{"n_layer": 10, "n_experts": 64, "normalize_top_k": true, "balance_bias": false, "n_head": 5, "head_dim": 64, "norm_place": "pre", "positions": "rope", "tie_embeddings": true, "init_std_up": 0.0153, "lr_head": 0.00766, "final_lr_fraction": 0.0, "train_tokens": 625400000}
Below are experts of layer 6 (counted from 0) of a mixture-of-experts language model. Rows are named router (the router's row for the expert), up (a neuron's input weights, with its number), down (a neuron's output weights, with its number) and show model dimensions 160-199. Each number is 200 + 20 x the weight over its row's rms, rounded and kept within 0 to 999.
After each expert's rows: a language model's description of what the expert responds to. This comes from a sample of Wikipedia text that the model never trained on.

# expert 60
router,189,213,218,220,219,221,207,191,197,206,220,205,206,165,233,210,218,197,226,186,203,173,183,187,184,199,225,214,178,221,194,206,215,178,169,200,217,231,184,208
up0,211,211,206,214,256,235,200,258,205,225,214,233,195,219,227,246,216,231,192,186,214,197,197,158,198,217,160,210,206,204,203,185,195,207,209,218,211,219,190,205
down0,179,200,160,160,199,232,229,163,196,235,225,203,213,210,203,166,221,213,219,186,213,192,222,195,195,191,211,195,189,209,194,179,205,184,241,188,188,217,220,213
up1,192,217,207,241,207,204,218,178,213,211,219,190,232,175,174,173,200,234,206,191,240,207,213,187,171,219,191,225,189,219,186,207,203,196,218,175,189,245,184,184
down1,170,222,198,198,201,200,183,218,159,184,203,199,195,189,205,191,199,180,191,191,187,195,237,209,200,182,210,200,203,185,239,173,185,199,211,176,188,181,188,180
up2,183,218,199,202,247,214,183,222,195,260,224,193,204,210,212,178,248,187,205,209,234,190,216,185,204,197,206,211,177,206,199,195,196,149,177,202,177,186,192,170
down2,212,221,218,185,260,172,185,215,185,243,182,206,206,169,210,200,169,220,213,203,216,190,212,185,192,238,214,190,189,205,166,248,190,191,186,206,193,189,210,218
up3,189,211,226,203,190,219,202,189,160,212,196,195,210,184,226,202,220,212,200,168,184,204,213,186,213,185,250,226,143,213,175,214,226,178,196,208,239,201,199,183
down3,180,208,235,216,210,201,183,217,194,238,165,199,217,207,180,165,206,207,229,215,228,243,219,190,168,148,218,222,229,193,219,219,219,214,210,196,221,200,189,200
up4,191,174,214,174,183,196,219,186,188,195,184,231,184,201,203,202,157,214,164,215,189,212,220,175,208,199,172,218,194,162,211,235,223,212,196,266,195,228,179,207
down4,181,186,213,193,206,219,198,214,217,230,197,209,192,221,194,206,155,214,180,205,178,210,179,170,216,208,171,181,201,182,213,222,180,226,169,193,218,230,214,194
up5,198,206,196,187,199,176,211,181,199,221,205,177,216,154,202,214,203,234,204,199,197,203,207,154,206,234,202,193,175,168,192,237,238,208,199,216,222,253,188,183
down5,184,197,197,234,194,214,219,205,176,205,186,215,170,195,236,235,187,224,215,215,222,217,213,152,180,179,214,240,230,221,213,253,195,173,207,203,241,184,223,212
It responds to: Single digits inside long numbers such as ISBNs, years, register numbers and table figures, plus million.

# expert 29
router,201,209,218,221,206,246,230,200,187,205,235,199,223,183,213,242,241,217,241,174,209,206,213,168,192,188,198,204,202,214,175,217,205,170,185,209,197,215,175,188
up0,183,227,193,187,229,185,181,228,224,204,191,203,176,167,223,212,186,179,202,209,212,222,228,194,216,212,194,239,176,209,184,231,216,186,180,234,216,202,223,170
down0,187,208,214,172,201,196,209,211,201,192,197,181,175,232,182,223,208,169,189,223,189,197,219,204,190,215,184,205,201,178,220,211,196,192,220,209,210,202,200,215
up1,237,196,197,178,234,214,203,189,170,190,211,194,188,249,207,202,189,258,211,221,243,215,220,218,228,150,201,180,170,232,144,228,160,174,186,233,202,214,191,167
down1,237,208,228,223,152,187,192,213,189,204,185,219,205,233,187,208,197,202,215,186,193,214,205,214,200,212,192,167,195,249,208,188,197,185,220,214,193,193,195,183
up2,201,213,223,208,204,197,224,187,201,192,232,192,249,193,217,234,214,188,178,207,189,173,189,224,194,208,227,186,191,203,187,206,202,191,186,214,246,202,177,180
down2,196,193,169,174,179,212,185,166,143,186,228,184,196,194,202,200,184,212,191,211,148,178,235,201,213,191,194,193,209,215,196,192,186,202,183,195,193,219,195,189
up3,196,205,225,173,203,198,187,221,210,213,182,196,231,203,165,233,214,205,179,213,159,200,222,195,185,196,203,195,204,196,195,159,179,197,179,202,194,186,222,194
down3,209,226,205,188,153,210,202,192,185,197,227,198,204,211,208,158,189,214,216,177,218,226,188,205,181,192,211,205,211,210,211,201,195,191,243,241,206,184,165,195
up4,203,189,212,197,180,195,206,183,193,200,227,190,236,200,195,214,192,176,210,208,181,228,189,199,203,240,207,202,198,222,180,166,229,197,200,160,205,185,185,203
down4,207,197,202,146,228,174,214,167,184,163,230,187,178,230,169,203,235,206,197,210,183,213,160,188,174,209,202,212,182,223,228,168,218,204,200,214,159,161,196,235
up5,203,227,204,183,182,226,188,189,201,197,207,210,250,225,162,215,204,170,203,226,207,189,167,211,221,175,205,191,211,194,206,152,204,209,222,162,223,200,220,211
down5,178,196,189,174,204,179,200,210,205,214,247,195,229,193,187,201,179,195,203,202,212,205,198,188,195,206,196,204,222,205,209,180,194,189,176,197,235,210,201,143
It responds to: Word pieces inside chemical names and biomedical terms, such as hyd in hydroxy, nor in norepinephrine, acid, protein, neuro, infl.

# expert 56
router,198,202,225,207,217,228,206,191,183,211,231,181,215,200,235,226,217,234,206,181,204,166,204,195,165,196,208,210,203,233,193,203,240,148,209,214,199,225,184,165
up0,203,222,235,168,229,209,235,214,163,208,210,139,201,190,206,192,208,201,160,167,215,193,193,193,214,213,216,219,189,198,200,193,210,174,198,217,204,191,209,226
down0,202,217,150,241,218,196,207,180,173,193,198,175,173,214,198,231,215,226,213,171,229,214,167,191,199,182,203,204,197,187,190,236,225,175,194,214,207,207,192,194
up1,208,199,210,195,206,209,221,192,197,213,236,185,169,202,187,213,213,209,141,164,200,163,211,177,195,205,205,164,199,218,166,223,201,223,224,183,222,208,223,149
down1,230,176,209,167,222,176,192,188,212,191,172,207,208,175,233,181,238,202,177,203,207,193,184,177,175,213,205,217,256,170,201,182,169,188,216,191,186,218,212,200
up2,207,211,229,204,207,196,189,199,178,222,207,196,208,204,198,238,196,203,208,153,196,167,198,185,201,209,219,220,189,217,185,225,186,189,176,206,221,225,194,210
down2,200,209,196,189,172,208,197,233,207,163,182,216,216,189,230,206,187,210,217,255,190,186,177,192,188,159,185,214,187,179,186,225,204,186,179,207,189,228,197,176
up3,207,169,192,188,218,240,210,167,185,226,229,244,191,135,194,209,218,220,190,161,199,187,193,173,189,210,216,202,173,228,200,186,157,213,257,202,188,188,180,203
down3,217,199,227,178,190,213,219,182,193,185,200,221,187,214,217,224,187,202,168,183,226,193,210,240,164,175,196,199,200,215,215,187,195,185,179,192,210,213,191,186
up4,203,197,225,206,182,239,228,156,178,210,218,190,247,208,248,180,215,212,234,197,208,231,201,191,164,211,209,235,200,175,199,199,206,162,186,197,193,197,219,176
down4,197,185,183,180,212,194,207,211,200,180,186,248,178,187,192,220,193,203,202,205,246,207,205,212,229,205,204,201,176,208,198,152,159,196,192,203,221,199,213,157
up5,179,223,213,201,197,211,195,205,180,216,202,195,211,187,204,217,205,186,215,173,201,180,177,177,191,201,226,222,196,217,200,222,182,173,188,197,214,213,166,194
down5,174,199,204,197,195,217,210,222,202,240,189,195,157,204,221,183,207,178,201,193,156,200,189,165,198,204,209,200,156,212,211,230,195,215,184,188,181,242,217,183
It responds to: En dashes in year ranges like 2009–10 and hyphens in compounds like annotation-guided, plus digits and initial s or c.

# expert 14
router,157,217,231,228,212,240,198,207,181,218,223,181,221,183,224,218,238,207,216,185,210,166,226,198,188,231,237,201,204,203,178,214,217,216,201,236,222,224,164,187
up0,203,206,193,209,192,183,217,202,180,223,254,195,210,198,196,211,217,180,202,177,195,184,232,197,214,182,203,205,206,231,170,202,220,214,201,223,195,222,219,189
down0,184,239,207,198,169,203,183,205,204,174,173,209,228,187,234,209,225,199,203,208,207,212,166,202,176,237,195,177,204,204,191,191,213,204,177,191,206,190,229,180
up1,186,197,189,194,181,229,211,200,195,163,223,220,218,229,199,220,182,184,200,182,227,227,192,191,171,253,187,211,170,215,202,205,188,177,185,204,212,239,205,208
down1,181,213,171,196,173,185,204,183,202,159,211,205,171,222,203,167,179,197,194,220,214,222,158,224,178,202,193,245,214,202,207,180,229,193,183,194,197,212,199,211
up2,223,191,207,194,204,192,206,185,197,215,215,198,222,161,211,226,198,234,166,184,176,202,204,160,214,195,215,239,170,233,194,192,225,185,198,216,212,194,182,223
down2,204,219,217,195,177,218,178,194,226,236,193,217,179,221,193,185,230,191,182,201,204,183,211,194,233,202,218,194,190,164,184,226,199,229,197,239,210,168,241,194
up3,202,205,239,235,218,172,222,198,176,195,192,197,158,210,216,191,197,193,230,180,195,207,205,197,196,235,190,175,205,227,196,189,214,209,191,215,192,224,203,223
down3,163,204,201,182,219,211,192,249,200,165,184,184,168,181,217,171,173,214,220,207,201,195,184,153,218,195,198,211,173,234,189,166,189,194,245,210,224,188,192,185
up4,181,207,201,200,193,210,181,207,220,192,198,235,199,190,199,191,208,216,208,172,188,196,179,185,204,197,180,213,202,195,213,213,206,196,202,208,183,183,202,166
down4,190,182,175,204,183,193,219,190,237,226,211,237,191,181,204,207,186,206,223,187,179,211,208,183,209,186,178,199,211,242,222,183,185,228,189,208,203,189,231,201
up5,194,210,211,182,186,162,234,205,215,166,208,183,173,196,180,200,179,236,205,240,152,190,160,223,218,202,234,228,227,240,181,223,201,242,218,217,182,226,197,201
down5,171,191,204,210,201,198,172,194,191,169,199,193,200,226,180,175,180,181,174,216,202,245,218,219,240,194,228,216,202,213,187,179,199,178,222,192,186,235,176,201
It responds to: Words inside quoted song, album and work titles, especially You, Love, Me, My, and first words after album or titled.

# expert 63
router,202,203,222,204,196,246,223,196,176,190,224,212,233,203,200,241,234,215,196,201,211,180,225,185,193,221,220,200,211,207,190,223,182,191,182,204,212,215,155,195
up0,194,210,206,216,220,224,177,251,190,196,185,203,194,198,204,172,199,210,195,177,208,204,219,197,206,190,225,194,175,208,225,193,150,149,207,232,209,193,171,196
down0,251,237,173,228,207,217,207,187,207,167,208,195,200,207,186,212,207,183,204,217,170,206,205,191,195,199,201,160,222,199,183,213,216,182,252,192,226,190,195,208
up1,186,195,209,187,211,151,205,223,197,195,189,181,229,197,219,207,214,211,182,224,209,177,191,214,191,210,192,186,168,200,186,203,174,196,220,207,177,231,222,195
down1,205,220,221,214,187,183,201,195,157,155,199,155,194,208,190,200,200,194,199,184,184,199,217,179,206,213,193,180,196,215,154,174,227,214,195,203,215,182,185,201
up2,184,201,190,155,182,196,222,210,183,223,193,189,177,169,186,189,202,202,150,190,196,211,188,222,239,227,191,221,190,187,212,173,199,188,190,191,200,208,177,189
down2,210,239,220,206,180,207,189,205,239,207,184,185,187,207,191,201,193,207,185,220,215,202,207,219,179,184,186,190,241,204,171,164,169,223,215,195,174,195,191,183
up3,202,218,193,199,240,139,163,237,163,221,175,191,249,204,193,181,227,182,218,197,204,211,195,239,188,225,231,216,198,173,195,183,178,226,196,184,194,190,203,234
down3,235,198,169,180,182,235,178,204,201,168,196,224,185,195,215,191,189,183,157,191,184,245,197,206,186,186,194,193,189,235,205,211,206,185,183,215,242,212,170,204
up4,220,180,205,195,256,232,200,209,212,190,213,184,201,221,217,235,237,224,213,166,205,189,216,228,178,184,214,210,206,217,177,157,208,189,249,192,204,203,191,177
down4,245,187,208,190,204,196,209,188,195,207,196,170,225,186,187,233,205,192,209,188,196,176,230,203,236,204,195,223,173,200,167,197,187,194,214,191,196,189,164,214
up5,187,246,206,250,208,195,207,195,169,233,229,182,233,175,225,229,215,219,217,187,189,181,207,166,195,197,204,201,181,230,190,227,221,188,189,220,234,210,192,177
down5,199,200,203,188,203,206,208,205,208,183,199,182,164,176,188,224,209,220,196,164,225,167,207,210,178,212,235,199,213,202,215,188,227,219,191,204,219,235,179,209
It responds to: Middle and final digits of multi-digit quantities in stats and tables, such as 2,242, averaging 17.4, $12,215, plus million and GF/GA.

# expert 16
router,187,212,210,236,193,201,202,178,171,210,214,192,236,190,203,216,219,214,206,172,205,198,200,184,182,203,229,235,191,207,170,233,225,179,189,216,200,216,175,163
up0,193,217,208,196,210,212,225,212,153,218,228,197,202,176,244,212,207,237,201,156,187,207,219,164,226,192,224,193,194,188,185,221,230,180,170,211,211,237,162,213
down0,198,245,187,210,175,167,190,173,204,196,209,227,218,177,187,219,173,182,198,208,189,179,203,210,188,215,223,232,195,210,191,246,235,180,207,188,215,230,170,193
up1,186,225,221,198,192,241,205,211,177,193,189,173,221,201,231,216,198,231,205,191,184,196,197,199,215,200,203,212,193,202,196,201,224,189,200,188,225,228,198,180
down1,210,206,188,186,199,208,241,196,197,199,220,212,191,234,203,150,178,224,193,182,178,232,204,198,212,174,192,206,174,201,194,210,195,184,200,213,218,236,195,199
up2,198,226,213,224,182,196,200,179,200,198,249,183,228,192,197,233,225,200,192,179,222,228,246,177,194,226,211,202,179,213,208,204,213,223,206,204,205,219,189,226
down2,192,205,216,211,212,179,211,131,177,218,210,204,235,208,206,196,198,230,200,193,188,210,225,221,208,167,216,231,230,199,184,157,167,224,181,216,185,201,219,201
up3,192,228,226,195,222,216,219,200,181,220,200,181,229,197,236,215,170,221,194,197,202,187,226,184,183,192,246,229,187,232,185,220,221,194,214,199,228,227,182,205
down3,192,206,230,223,216,173,196,202,180,205,225,200,191,202,177,217,198,207,202,183,211,221,192,209,208,196,203,223,148,232,202,203,189,182,203,210,221,207,181,196
up4,179,222,181,200,177,237,211,204,207,219,204,189,218,202,208,214,240,173,183,230,207,169,200,220,184,254,248,202,224,206,207,204,193,226,201,192,250,223,179,206
down4,195,186,200,194,204,231,218,205,189,205,207,190,176,173,207,246,176,202,186,167,192,217,206,180,206,187,184,203,200,224,190,190,233,206,203,194,198,188,145,213
up5,166,199,231,197,226,204,238,227,186,207,224,226,220,176,221,244,216,223,201,210,185,177,204,176,210,230,225,221,200,234,218,213,186,185,186,194,226,241,184,212
down5,215,153,207,190,195,197,177,215,215,200,227,235,203,215,178,196,184,192,210,179,205,207,196,197,157,189,220,221,197,185,203,225,211,219,217,219,190,215,182,200
It responds to: Coordinating and, or, &, slashes, plus/minus and dashes, especially and joining two verbs (designed and built), plus table separators and citation commas.